From a checkpoint of a small mixture-of-experts model trained on Wikipedia.
Experts: 12 experts in each of 11 layers, a sigmoid router.
Below are experts of layer 8 (counted from 0) of a mixture-of-experts language model. Rows are named router (the router's row for the expert), gate (a neuron's input weights, with its number), up (a neuron's input weights, with its number), down (a neuron's output weights, with its number) and show model dimensions 192-239. Each number is 200 + 40 x the weight over its row's rms, rounded and kept within 0 to 999.
Before each expert's rows: a language model's description of what the expert responds to. This comes from a sample of Wikipedia text that the model never trained on.

# expert 0
What it handles: Closing punctuation, coordinates
router,195,152,209,190,218,215,211,173,236,284,201,192,182,164,235,213,150,218,259,203,208,197,159,109,219,239,240,172,267,233,186,263,215,114,235,115,232,191,164,193,135,216,260,131,215,188,241,153
gate0,220,207,211,168,201,189,172,246,305,83,122,202,163,245,230,191,202,129,184,207,213,208,185,217,225,223,247,237,165,200,260,220,232,109,172,171,209,160,102,185,205,231,160,285,258,235,225,215
up0,195,240,217,201,123,187,180,133,147,223,167,123,242,146,243,247,194,271,216,194,219,180,180,216,225,241,167,198,291,250,231,230,171,256,155,232,234,245,196,120,198,186,304,223,179,182,235,208
down0,250,209,111,187,267,138,223,175,164,150,194,170,213,201,255,173,222,101,273,205,237,141,158,160,169,186,244,196,268,208,218,220,209,214,161,234,275,161,230,197,260,260,181,195,262,249,200,246
gate1,195,156,231,201,203,205,143,147,193,184,191,198,221,129,202,184,159,232,243,198,166,220,163,187,178,160,215,233,204,224,250,142,259,207,219,140,189,203,240,212,188,234,168,188,153,235,137,220
up1,191,173,189,222,166,256,157,213,291,266,140,160,188,224,242,208,181,150,202,192,206,168,213,185,205,212,238,217,191,183,218,147,161,206,197,204,287,205,284,277,231,261,298,220,145,104,208,173
down1,223,228,189,253,209,191,197,254,173,238,238,210,163,169,143,224,140,162,255,220,185,239,160,212,229,184,165,232,133,218,185,168,145,162,172,151,201,236,138,197,200,196,178,127,194,222,131,210
gate2,145,206,159,200,189,222,146,272,158,188,174,216,180,131,201,241,160,194,204,243,241,188,274,196,153,224,218,246,216,196,236,122,213,204,186,174,187,204,204,280,178,202,210,204,178,169,194,115
up2,238,235,188,169,196,145,219,232,168,214,176,237,298,223,248,178,128,174,128,225,202,169,229,229,214,227,153,233,203,195,247,168,298,169,198,213,173,183,156,157,167,150,172,207,181,151,189,255
down2,201,192,278,126,182,191,175,221,159,188,112,195,243,164,190,271,250,250,176,227,223,246,247,235,250,269,156,200,217,243,226,200,240,255,200,222,226,233,236,209,200,199,196,200,150,209,209,177
gate3,209,224,192,240,236,139,157,243,186,196,133,250,258,194,139,178,233,191,162,158,238,229,165,215,275,298,230,231,197,186,179,148,112,188,272,112,179,194,166,240,209,174,210,240,315,201,139,218
up3,206,209,226,247,198,213,174,267,195,194,181,175,145,199,173,166,198,206,242,190,201,226,185,257,219,195,179,133,147,162,129,148,156,220,199,190,147,251,275,206,229,188,221,204,231,177,200,180
down3,211,228,208,199,143,220,240,218,190,133,225,204,238,223,238,138,265,149,284,250,194,214,156,213,180,69,193,222,158,282,139,120,183,241,156,241,233,165,195,252,195,184,201,208,232,218,193,185
gate4,228,284,160,266,206,257,197,321,276,207,166,256,211,222,195,222,234,204,161,221,168,190,209,208,255,199,257,158,152,206,170,262,210,128,217,247,242,177,206,170,195,196,188,204,154,238,256,228
up4,206,282,260,227,173,226,161,173,209,312,279,230,225,198,238,212,124,199,212,216,217,173,252,256,168,178,240,173,172,194,229,222,180,193,229,177,232,273,176,187,140,224,235,192,184,175,158,236
down4,156,169,245,116,130,189,233,206,210,150,195,156,176,173,238,253,186,162,215,133,154,181,186,175,140,159,228,218,291,199,195,184,196,192,136,219,149,138,168,186,228,208,225,163,198,182,196,196
gate5,175,214,170,234,265,202,135,217,184,212,284,210,272,230,219,249,234,235,215,192,208,230,206,201,211,246,186,160,167,203,149,223,159,211,185,173,210,189,214,170,135,204,189,139,187,214,244,200
up5,153,195,231,208,205,165,190,210,207,196,226,165,272,288,189,240,235,150,225,205,189,296,167,173,180,267,149,178,177,159,195,222,172,185,186,216,208,174,211,227,214,236,171,170,202,241,174,158
down5,255,239,164,233,179,210,172,213,201,225,289,175,227,152,257,203,238,202,202,184,231,180,182,174,252,238,157,181,205,178,150,247,178,226,135,245,240,293,253,145,215,201,110,220,160,197,171,223
gate6,175,233,258,201,191,231,212,195,236,232,196,215,314,246,241,223,212,152,201,243,227,258,146,287,149,190,221,152,124,221,190,185,131,216,132,186,201,163,201,198,130,173,277,241,185,165,161,213
up6,147,212,249,220,159,203,184,203,222,201,175,174,179,163,169,272,271,225,193,200,317,237,132,177,187,241,188,150,151,298,182,209,131,174,196,227,261,264,268,256,197,151,155,173,215,201,103,239
down6,191,192,228,153,267,155,235,183,190,209,218,143,108,177,151,146,124,258,89,250,207,230,187,171,206,199,225,194,197,220,206,170,186,214,192,227,187,155,155,246,191,251,222,149,176,209,172,105
gate7,184,187,176,161,124,148,253,141,122,233,250,164,198,218,246,189,245,201,164,153,200,152,123,159,141,168,188,135,197,217,161,244,217,226,181,229,244,221,176,193,218,180,203,214,206,225,228,185
up7,234,205,194,242,231,171,138,186,168,244,140,209,206,229,226,123,211,234,212,208,135,190,191,150,256,176,178,175,120,185,243,243,236,184,188,202,212,192,249,266,167,182,126,213,195,227,196,229
down7,206,189,199,194,155,186,209,195,183,192,172,266,235,189,167,238,207,232,241,164,229,212,209,205,147,226,225,179,152,173,210,185,135,228,220,208,113,188,195,267,279,216,167,259,215,186,226,234
gate8,177,213,151,256,231,189,176,198,201,205,235,200,238,171,234,175,276,245,194,236,175,174,206,195,146,193,208,144,262,128,143,168,193,156,240,172,224,211,249,166,195,234,216,163,246,144,238,149
up8,177,189,211,126,220,246,176,157,239,225,175,135,176,190,181,176,203,182,124,169,233,182,118,221,202,220,158,243,157,235,243,203,164,218,201,178,180,192,162,155,108,185,155,235,224,224,226,110
down8,183,134,174,144,259,229,193,206,198,213,172,211,200,170,161,293,218,213,243,177,176,258,253,168,213,174,217,178,186,174,176,264,163,210,192,149,153,271,156,160,261,172,264,206,167,198,213,130
gate9,195,185,209,113,197,235,259,256,207,204,159,238,218,157,243,215,205,157,211,208,190,182,214,230,186,271,217,167,123,172,317,190,221,183,162,174,227,267,295,192,210,178,198,188,245,276,119,205
up9,211,174,261,190,205,197,190,267,278,202,281,189,168,200,140,215,203,288,210,216,215,153,140,177,177,178,195,185,167,149,208,233,224,197,256,218,164,200,213,213,140,215,201,238,228,139,196,166
down9,212,226,214,213,146,274,211,240,182,183,255,212,193,227,242,217,202,185,175,232,157,160,244,276,226,276,159,172,176,185,215,237,179,178,182,190,140,218,212,191,224,201,238,216,241,158,230,191
gate10,201,164,254,155,191,177,223,201,192,205,217,126,205,183,191,181,215,143,171,207,152,207,176,207,199,188,167,156,233,213,111,237,221,141,196,225,171,214,212,158,196,131,240,202,251,124,238,135
up10,201,228,137,163,195,168,188,278,190,181,237,199,195,206,195,210,136,150,177,159,216,194,189,248,221,258,176,217,252,130,95,267,260,187,274,143,248,204,217,201,216,183,219,232,200,190,164,155
down10,115,242,183,239,180,184,260,216,192,130,224,217,224,157,196,196,254,217,232,235,219,189,260,189,121,140,165,184,160,132,226,198,166,122,290,174,251,301,208,196,216,261,139,171,173,203,210,188
gate11,202,248,173,270,188,193,217,205,216,220,213,233,211,221,215,176,187,149,169,196,196,212,232,214,181,213,207,260,274,232,212,221,174,165,172,151,141,204,205,182,255,246,170,145,180,171,191,198
up11,138,144,228,227,243,204,201,167,182,134,230,209,120,257,154,217,264,177,174,182,197,272,217,198,176,193,192,156,179,184,153,237,203,230,169,218,223,255,148,176,257,119,238,206,188,121,136,140
down11,188,262,138,205,171,221,212,131,130,213,252,192,241,243,209,154,144,141,212,247,154,173,188,145,248,241,257,261,158,138,228,170,191,202,185,154,234,202,248,204,203,189,199,207,275,219,174,207
gate12,220,233,185,191,218,274,161,186,251,186,137,194,177,256,262,241,162,270,155,195,202,178,258,173,230,151,238,114,207,192,237,159,207,214,194,210,162,177,186,158,199,139,196,209,201,126,188,184
up12,230,248,204,222,245,183,253,153,170,226,212,217,200,218,184,203,247,135,225,119,140,299,177,249,229,252,192,244,247,235,296,203,161,197,179,134,283,248,137,229,205,150,172,250,177,208,229,164
down12,157,247,232,152,184,219,234,233,216,172,221,191,209,245,231,212,238,150,108,262,189,230,171,191,199,256,129,215,304,240,102,138,215,132,278,203,233,231,173,185,221,218,244,266,187,192,137,178
gate13,223,165,239,201,263,159,221,177,217,202,145,259,180,180,107,195,262,140,220,210,175,150,156,169,198,193,199,224,213,185,183,147,213,137,186,110,249,227,216,268,178,144,266,166,197,178,138,200
up13,153,170,184,208,262,176,167,236,191,234,124,212,144,168,126,155,231,118,172,199,135,166,175,159,217,151,193,189,249,206,180,216,185,186,192,118,218,235,206,272,205,192,250,176,211,211,200,190
down13,152,161,239,190,300,194,134,170,267,208,202,155,133,204,232,186,244,216,204,216,156,162,201,284,201,266,224,182,191,113,196,197,225,245,140,233,173,244,187,157,151,131,229,255,175,180,263,192
gate14,202,182,226,241,187,157,212,186,192,187,200,234,175,194,157,226,225,233,191,193,269,268,233,177,196,118,166,197,189,193,198,153,162,160,272,139,253,165,190,168,200,223,237,184,271,135,173,123
up14,182,215,254,239,181,235,190,170,187,162,190,210,208,244,163,268,173,220,194,197,164,262,193,202,203,154,191,214,263,235,256,188,165,171,181,178,209,171,206,193,251,168,227,241,200,209,130,197
down14,280,172,203,134,210,162,243,232,206,229,164,254,239,286,170,193,181,179,213,229,150,175,179,221,213,237,285,217,200,249,211,265,240,178,254,203,177,193,191,171,135,155,264,272,182,238,199,135

# expert 5
What it handles: Clause boundaries, subject pronouns
router,213,111,145,194,215,191,249,206,176,221,193,177,186,130,168,198,161,165,217,248,199,205,178,79,145,188,244,243,203,168,199,183,203,187,154,197,172,184,257,235,157,268,277,153,184,178,154,144
gate0,271,164,159,266,259,166,200,263,204,237,142,168,188,202,163,176,237,123,195,220,240,194,165,211,207,139,274,225,192,143,223,216,198,142,175,173,171,229,206,173,237,219,149,242,235,179,162,176
up0,179,236,272,189,153,265,204,176,162,208,272,186,200,211,182,262,166,293,220,159,135,153,202,177,189,228,123,239,156,241,133,133,240,257,226,223,143,159,225,179,232,177,230,240,211,202,260,234
down0,181,201,310,158,185,209,242,193,254,191,266,122,208,208,165,101,149,258,220,163,263,213,240,201,242,226,196,201,45,236,220,160,234,130,177,187,238,195,202,208,170,105,150,209,149,170,235,197
gate1,183,234,276,211,240,180,205,234,158,182,153,204,162,198,202,211,192,183,137,207,206,232,216,141,220,149,204,258,268,268,166,209,201,259,178,230,205,188,164,140,232,216,167,248,236,189,142,241
up1,229,171,153,220,278,204,235,189,173,291,209,208,186,160,254,193,237,249,155,174,231,150,166,251,280,162,217,207,167,237,122,190,106,280,209,144,244,214,231,154,161,269,226,123,209,239,208,183
down1,191,175,177,247,178,182,179,240,197,195,230,163,196,185,188,204,230,213,189,123,171,229,216,209,121,252,177,240,204,208,214,181,159,198,154,191,220,192,178,177,208,107,221,227,217,120,209,210
gate2,182,163,181,229,244,208,213,199,221,250,238,223,249,206,209,197,187,277,181,238,214,204,82,38,218,143,222,184,224,98,179,175,178,218,177,189,200,171,186,193,223,131,225,141,248,239,186,152
up2,212,197,165,129,166,236,181,158,237,162,156,188,163,191,196,224,193,172,206,177,178,189,246,370,161,270,178,282,193,256,172,228,165,175,218,226,192,206,191,187,198,233,164,237,130,159,204,235
down2,241,241,277,251,116,226,193,201,165,220,186,186,206,138,233,124,230,174,209,168,207,266,182,153,197,226,197,154,209,165,179,179,248,180,263,175,207,194,227,142,183,205,263,182,148,209,168,148
gate3,191,217,163,168,195,181,162,193,170,180,186,212,179,181,170,137,208,232,198,171,169,113,239,129,171,223,213,220,157,260,191,232,144,192,282,265,291,226,255,242,198,277,260,206,245,258,209,187
up3,152,164,149,111,196,242,184,172,162,150,236,148,240,207,212,201,179,130,216,208,158,144,224,137,189,201,188,173,188,191,193,226,146,225,248,238,221,181,144,188,267,249,155,239,216,211,139,251
down3,212,204,202,132,215,236,230,163,213,182,234,147,146,193,223,163,177,146,192,193,95,275,197,204,194,216,195,224,175,162,190,214,199,146,229,229,228,222,190,184,207,195,248,223,250,214,266,204
gate4,207,143,161,186,174,204,241,163,260,249,173,199,105,175,239,194,214,243,179,175,206,157,179,246,256,191,208,167,187,202,106,244,103,174,220,227,239,131,222,220,223,177,220,130,276,218,231,152
up4,249,159,202,207,210,200,179,247,220,215,173,221,207,188,177,223,264,98,171,129,227,264,226,126,194,179,181,186,206,177,224,116,273,239,188,165,182,207,181,247,203,179,215,153,150,214,186,278
down4,193,192,174,172,262,197,235,201,195,221,191,176,178,246,193,193,275,219,160,150,201,161,240,183,251,196,224,233,187,173,191,305,215,148,218,270,184,204,156,243,240,192,129,206,111,171,179,248
gate5,187,105,270,206,145,221,277,161,202,146,195,174,249,168,241,208,192,166,209,216,238,79,235,238,184,178,239,232,191,145,230,238,205,202,224,207,246,161,235,227,184,190,197,247,177,179,216,150
up5,161,98,279,188,174,212,235,201,142,188,260,203,220,239,231,263,257,265,232,215,203,149,202,264,166,179,195,192,224,212,184,195,228,193,175,205,239,215,226,256,173,211,210,198,160,180,204,221
down5,236,172,133,180,265,337,212,235,183,224,176,218,202,181,237,203,204,167,175,254,183,138,249,192,175,160,215,187,199,252,238,144,198,209,164,208,133,229,220,204,168,220,221,184,231,246,206,229
gate6,130,155,177,220,167,210,208,234,143,130,273,166,210,54,190,212,94,168,254,233,195,243,125,206,254,240,143,262,159,175,258,216,207,158,191,195,198,191,194,205,173,214,194,144,220,237,190,272
up6,175,196,217,177,139,180,258,222,301,181,185,154,217,168,169,229,227,186,163,248,198,243,229,192,177,215,208,254,163,255,175,275,199,186,127,228,199,211,154,201,157,218,254,179,226,156,205,143
down6,263,278,151,158,234,259,213,243,241,216,206,177,269,247,176,173,222,156,166,218,282,116,178,263,259,219,180,155,183,138,225,208,254,263,157,197,145,222,141,207,240,177,262,155,154,265,249,196
gate7,206,190,134,137,128,253,186,277,196,137,139,200,131,187,215,184,171,218,270,146,236,164,248,232,231,219,209,277,188,224,184,182,119,183,217,144,237,213,209,280,207,211,228,221,185,203,242,179
up7,173,130,311,208,174,148,211,241,213,194,150,220,187,149,253,241,204,197,250,186,213,161,226,205,170,204,112,161,150,243,219,160,182,265,211,190,186,166,173,176,177,205,206,231,176,163,166,266
down7,208,235,197,204,219,178,231,134,160,207,188,242,215,219,272,148,239,158,128,256,208,152,205,249,251,212,222,183,151,186,269,252,224,206,97,156,244,256,148,258,228,153,173,275,346,187,139,208
gate8,226,243,146,192,227,231,153,254,221,205,216,188,210,235,227,231,160,246,172,230,276,139,228,248,184,253,269,201,212,178,232,213,186,144,129,225,247,201,190,190,195,193,153,203,214,161,148,232
up8,218,150,188,204,161,244,159,199,155,164,237,281,247,208,171,228,210,211,171,211,195,204,188,192,158,186,171,132,224,238,150,207,227,231,237,191,116,221,232,254,206,186,130,180,266,182,221,201
down8,189,161,247,247,211,163,199,226,236,226,242,269,194,239,192,194,244,251,187,253,174,219,196,230,118,224,201,176,239,254,163,277,186,199,205,165,189,160,208,186,244,262,207,277,254,254,141,160
gate9,201,191,212,243,210,106,257,257,229,173,229,225,162,177,236,176,182,152,228,230,197,142,118,266,218,215,213,200,221,235,232,205,156,248,187,218,191,181,162,258,153,134,174,158,273,185,203,278
up9,146,225,161,222,141,189,230,197,196,197,269,247,218,213,240,167,212,171,235,180,225,157,220,218,196,150,236,119,218,236,208,142,252,209,148,230,123,224,234,190,181,215,242,131,194,173,188,169
down9,141,223,241,130,177,237,204,188,213,121,186,245,245,191,206,201,203,290,239,258,226,236,222,127,262,239,125,232,171,144,219,260,160,224,237,177,156,220,256,233,156,206,209,219,263,193,220,231
gate10,137,235,152,226,165,181,143,199,239,106,172,152,175,213,183,168,155,156,173,186,250,244,193,234,259,219,148,203,174,192,144,210,207,148,231,183,184,179,190,189,199,224,199,224,218,227,189,181
up10,149,190,194,253,199,233,196,219,205,127,146,159,223,252,172,163,146,179,151,190,245,260,209,160,161,217,183,266,217,219,248,179,165,178,207,131,209,118,167,202,148,211,137,190,223,230,211,186
down10,173,210,226,194,177,109,127,233,144,176,165,253,193,170,145,183,196,268,178,258,316,199,271,174,199,214,186,186,214,264,245,147,220,230,277,216,127,229,197,203,124,189,187,173,242,215,180,165
gate11,213,233,236,190,140,203,187,167,158,208,212,164,194,200,174,161,225,203,229,193,218,187,224,223,211,206,213,239,142,215,167,219,231,166,192,153,230,227,174,234,188,263,180,141,167,211,272,206
up11,222,156,125,147,224,226,174,168,188,147,220,277,185,233,174,114,205,267,165,197,221,224,200,197,182,174,145,170,255,177,198,185,254,199,158,146,183,172,195,291,139,159,182,199,154,194,121,183
down11,237,174,163,193,264,244,256,229,163,189,206,170,204,192,242,133,201,238,185,295,175,294,161,232,201,148,157,129,207,159,201,219,251,197,260,228,151,212,143,175,234,180,153,131,160,227,167,191
gate12,200,253,144,178,187,175,241,195,181,208,213,219,146,188,138,186,130,245,189,220,182,201,196,233,144,172,216,148,178,254,140,236,207,254,193,176,125,198,199,224,245,258,272,159,232,240,184,168
up12,245,192,191,219,262,212,152,212,191,282,262,215,206,222,201,206,253,241,229,235,196,188,197,142,198,137,182,285,176,145,240,287,135,160,212,164,211,161,223,162,241,213,165,243,191,238,205,200
down12,168,216,207,222,176,195,268,196,230,189,179,165,259,98,233,235,214,212,215,153,270,236,170,310,195,285,215,226,245,224,236,229,190,201,226,216,163,213,219,236,230,153,256,200,178,283,240,179
gate13,175,258,155,291,170,246,176,166,133,196,160,192,171,176,201,174,232,200,267,174,261,134,167,208,217,200,203,178,205,194,229,201,222,131,191,195,178,260,221,215,120,214,143,185,154,266,228,205
up13,161,196,133,135,173,180,166,226,134,225,182,229,204,202,226,233,245,191,192,172,204,157,237,178,233,193,154,258,144,239,220,156,237,154,200,190,169,183,234,203,171,173,182,221,203,213,217,234
down13,168,276,191,220,170,128,174,200,257,217,193,163,219,198,216,168,134,190,248,279,221,195,180,214,198,201,244,238,258,177,218,201,242,166,202,170,183,213,229,242,206,279,220,268,199,201,188,143
gate14,150,261,217,142,138,158,197,148,234,267,197,166,168,238,256,191,221,210,202,183,141,293,229,178,200,204,205,171,204,178,135,204,284,152,157,223,210,154,147,242,229,202,245,219,204,195,194,264
up14,216,204,137,213,223,247,173,184,157,165,201,225,247,297,228,255,173,242,175,259,191,168,301,199,144,137,168,216,190,198,107,270,147,116,165,177,236,180,164,209,202,204,243,197,203,195,237,152
down14,166,161,241,180,287,200,184,226,238,192,240,272,232,182,161,203,126,214,196,102,197,175,221,251,193,229,202,278,161,137,252,153,139,194,216,181,240,154,105,244,232,221,190,132,176,171,194,175

# expert 9
What it handles: Prepositions and verbs
router,200,237,159,237,174,241,217,130,179,206,154,228,216,138,277,253,134,280,214,212,108,230,189,226,188,288,199,125,174,168,166,196,158,210,195,197,239,225,217,176,225,207,182,262,209,147,310,147
gate0,182,275,260,198,218,146,208,206,197,218,171,253,135,161,193,240,152,219,192,163,171,220,211,278,127,260,179,264,201,137,232,179,142,165,237,269,158,219,172,162,244,186,169,205,135,173,223,226
up0,212,248,147,160,222,117,144,245,170,195,145,184,132,181,225,194,273,154,204,183,294,255,153,235,204,213,137,178,200,225,170,181,184,212,222,139,173,182,181,206,192,183,143,198,146,289,170,214
down0,160,245,294,173,166,211,211,149,256,183,140,264,260,237,183,244,182,241,241,278,224,202,230,149,210,165,237,279,201,213,187,217,170,228,175,195,172,252,137,221,214,216,231,238,179,212,241,224
gate1,193,191,229,113,171,204,216,190,201,209,217,195,133,236,225,198,157,208,205,151,139,194,230,204,169,217,154,222,227,197,224,205,273,136,172,138,241,225,112,196,241,154,228,176,224,204,194,208
up1,227,187,199,222,198,186,189,227,160,201,218,180,243,297,121,193,183,213,195,201,189,190,148,185,144,177,200,195,182,152,230,140,150,227,324,229,211,176,260,135,192,224,130,151,229,259,243,253
down1,169,203,178,182,204,170,219,147,176,210,193,241,206,243,179,202,234,253,183,221,186,217,228,201,185,153,247,172,166,208,243,228,202,167,162,166,175,263,258,208,179,213,225,142,173,204,199,203
gate2,166,271,224,207,165,268,118,243,275,212,264,245,145,130,91,264,294,215,189,130,207,182,139,187,187,260,163,176,184,38,251,124,139,261,285,196,142,193,187,167,206,178,214,158,197,185,206,158
up2,209,214,232,225,171,198,195,197,171,180,199,132,166,212,268,165,246,161,216,147,245,196,133,240,196,196,217,241,203,168,225,151,225,187,247,183,204,232,248,207,230,251,157,200,137,149,191,200
down2,127,174,245,188,116,218,151,215,164,181,246,125,268,215,165,189,184,218,263,147,211,179,222,253,251,258,168,103,237,226,180,186,273,270,189,157,192,136,160,189,136,207,280,187,235,230,169,209
gate3,279,119,152,205,177,222,136,204,200,259,192,233,194,147,217,229,296,153,150,217,214,250,217,232,275,178,248,148,196,213,160,226,168,226,178,217,160,139,156,149,71,238,168,210,215,213,243,182
up3,181,198,344,205,254,172,211,166,154,167,228,206,151,211,163,170,173,256,209,211,152,155,198,210,136,188,195,213,232,168,196,227,150,212,174,217,205,218,283,215,204,230,299,244,272,211,210,150
down3,185,209,177,201,121,252,293,231,203,308,227,168,195,184,209,160,200,176,217,177,199,215,160,165,208,162,199,272,185,226,224,167,227,190,193,80,214,221,131,134,224,202,211,247,250,156,154,234
gate4,219,173,232,198,259,204,176,142,218,263,203,235,199,180,257,214,181,123,225,203,205,214,228,261,200,164,194,231,114,253,141,243,176,190,169,219,171,229,187,178,157,173,231,224,266,180,144,284
up4,225,226,199,225,188,218,157,255,241,216,163,194,168,226,185,166,251,167,182,132,185,232,215,169,237,194,198,155,241,164,192,177,222,208,200,138,214,138,243,180,214,179,232,181,100,182,295,142
down4,246,163,194,220,168,223,205,191,216,202,186,255,130,203,187,152,246,89,213,88,169,188,260,265,207,186,156,179,192,258,167,134,136,234,253,304,172,263,172,177,184,123,192,243,232,174,197,197
gate5,245,235,145,213,249,171,191,151,190,221,142,195,195,261,203,250,247,188,176,150,158,228,118,122,200,239,232,218,172,221,212,231,142,155,182,197,262,167,236,124,292,130,189,168,242,159,162,232
up5,199,162,314,191,200,198,127,287,275,124,173,224,176,207,252,168,188,196,184,229,268,215,220,184,225,141,187,116,181,128,133,190,222,224,168,134,152,210,170,297,127,250,225,250,194,257,218,176
down5,239,219,85,225,195,190,227,174,168,169,182,180,255,208,143,254,224,194,231,172,219,186,280,215,244,174,190,221,212,221,187,159,207,204,205,189,164,228,215,229,231,204,195,112,151,214,217,186
gate6,170,150,254,215,133,167,213,149,293,180,172,241,252,229,261,212,233,206,185,248,203,202,166,195,203,206,168,218,239,123,263,202,187,155,164,227,202,172,128,214,171,236,226,190,157,217,155,235
up6,161,199,153,163,160,171,203,231,230,169,255,242,216,138,225,219,179,229,234,182,171,190,225,173,165,168,187,172,247,158,230,235,176,232,210,228,188,263,166,186,205,247,184,184,195,181,212,210
down6,209,218,142,205,208,255,196,234,199,119,173,242,200,162,117,196,205,173,190,192,176,221,173,189,184,211,224,180,282,197,149,218,202,224,201,244,213,187,245,202,237,160,209,147,184,187,235,186
gate7,187,217,226,251,149,192,263,217,190,196,186,111,151,164,190,198,245,108,221,237,254,135,233,247,184,138,159,185,151,263,188,247,233,155,192,186,174,223,191,178,207,184,182,190,132,215,214,175
up7,180,213,219,173,261,181,123,165,185,176,148,218,232,225,166,165,222,238,225,202,163,243,157,142,206,233,214,244,247,137,192,155,170,277,235,202,188,188,126,220,259,243,268,187,189,171,202,209
down7,189,288,135,305,190,218,155,191,156,183,154,167,146,214,179,119,213,191,196,171,203,257,198,94,219,255,209,207,179,211,256,174,240,196,245,185,229,246,240,285,220,169,240,197,204,160,102,139
gate8,176,170,197,306,226,286,187,195,192,299,194,144,174,173,163,175,242,244,190,218,180,186,145,224,247,207,195,187,228,267,215,166,209,181,211,137,164,158,183,215,301,131,129,205,223,170,164,219
up8,235,188,211,252,184,206,174,201,146,286,159,230,181,229,149,187,247,191,247,191,169,228,172,221,217,200,174,298,155,190,195,160,166,241,217,213,217,221,168,197,301,197,143,209,222,232,195,261
down8,162,155,230,95,223,144,196,216,288,197,220,214,109,189,270,233,144,193,200,200,237,281,183,89,177,150,196,242,237,126,201,183,204,222,241,252,264,127,172,204,249,212,235,202,195,168,209,164
gate9,138,155,236,271,170,204,177,128,237,253,201,234,241,135,251,134,194,262,226,193,178,107,220,179,210,194,186,162,163,267,149,262,203,214,201,194,228,214,178,228,211,236,195,203,166,186,127,190
up9,204,171,237,179,200,207,181,148,206,192,240,223,195,144,229,172,200,227,186,235,198,125,173,133,263,196,179,166,217,268,124,242,170,237,220,193,170,142,215,268,208,221,175,248,198,199,214,180
down9,204,229,201,160,219,240,135,177,162,183,170,187,135,242,167,207,229,185,178,164,266,204,220,288,164,189,260,179,220,100,284,120,240,221,172,253,220,164,172,265,227,149,142,244,237,205,216,265
gate10,171,178,245,201,208,204,265,203,183,220,240,242,255,172,166,202,196,150,168,191,183,198,206,205,255,194,262,203,188,219,232,188,89,249,225,205,223,170,219,132,208,153,251,166,250,247,192,181
up10,182,243,248,259,236,189,223,193,237,150,208,124,227,225,268,188,193,227,188,174,164,194,161,216,175,179,158,137,182,157,242,221,239,223,188,152,188,244,156,241,179,217,179,243,190,183,211,226
down10,143,209,260,222,224,141,194,211,268,215,201,193,157,201,255,188,160,180,249,309,263,153,205,149,183,225,207,221,175,205,183,229,226,215,138,169,249,239,134,243,200,237,150,224,192,187,276,187
gate11,210,197,173,167,216,262,189,162,248,210,212,199,167,212,190,237,225,216,173,205,150,247,170,254,222,213,166,166,163,150,268,240,242,185,175,215,206,146,211,151,179,164,186,243,174,178,162,285
up11,213,171,286,220,200,210,142,179,174,181,163,234,244,219,241,292,266,168,133,209,168,202,236,208,283,222,221,147,169,189,161,152,203,167,275,242,240,237,187,187,194,183,193,188,218,281,236,229
down11,225,243,156,229,235,151,244,173,187,178,166,160,209,157,226,169,168,188,252,223,156,140,139,256,172,245,179,84,286,150,229,253,252,251,259,161,219,226,236,237,278,262,238,194,269,217,187,232
gate12,209,156,264,177,216,200,183,251,212,224,145,230,241,180,186,209,220,257,140,194,247,135,158,247,240,271,162,254,218,244,195,214,144,217,239,175,205,209,165,211,208,207,234,214,147,199,243,192
up12,196,180,249,199,217,190,160,270,160,176,128,124,204,149,96,200,282,210,177,187,180,177,281,171,189,203,193,207,206,247,198,206,172,206,121,236,220,185,269,188,187,169,199,217,204,166,191,181
down12,226,151,184,166,251,222,195,223,179,208,211,232,224,196,207,209,186,226,216,138,289,190,159,232,191,282,187,164,254,191,143,181,166,261,237,204,142,220,200,159,266,203,199,189,238,338,165,160
gate13,215,196,257,204,171,252,225,151,209,238,254,221,157,211,231,175,224,285,213,235,198,146,101,183,190,202,243,184,207,204,140,168,294,165,187,196,178,144,218,224,194,167,186,193,172,223,202,156
up13,151,108,235,235,239,170,194,189,221,110,196,145,123,162,201,185,185,213,218,161,193,162,192,241,215,152,191,232,212,185,188,222,123,187,137,206,230,253,198,193,225,233,172,189,165,146,145,225
down13,185,207,162,138,195,216,211,168,180,155,198,211,253,161,136,176,175,134,217,163,161,229,171,207,169,216,224,262,199,261,207,257,202,217,254,208,191,249,194,215,182,198,236,238,211,108,200,222
gate14,252,203,233,170,184,223,249,266,244,161,183,216,172,155,268,236,251,245,138,223,220,265,184,160,195,256,147,162,162,150,192,242,209,180,231,140,163,174,153,197,148,215,212,179,204,203,228,247
up14,176,266,173,235,138,232,142,158,233,198,220,243,224,137,224,223,233,109,248,203,219,138,292,220,170,233,244,178,156,191,175,175,269,136,207,137,198,208,184,182,236,183,231,198,118,216,153,235
down14,216,206,184,184,169,113,208,243,247,229,194,206,174,265,272,186,238,267,172,205,227,254,187,124,110,202,119,221,158,139,225,117,199,256,185,148,124,190,242,154,217,131,225,185,160,165,228,221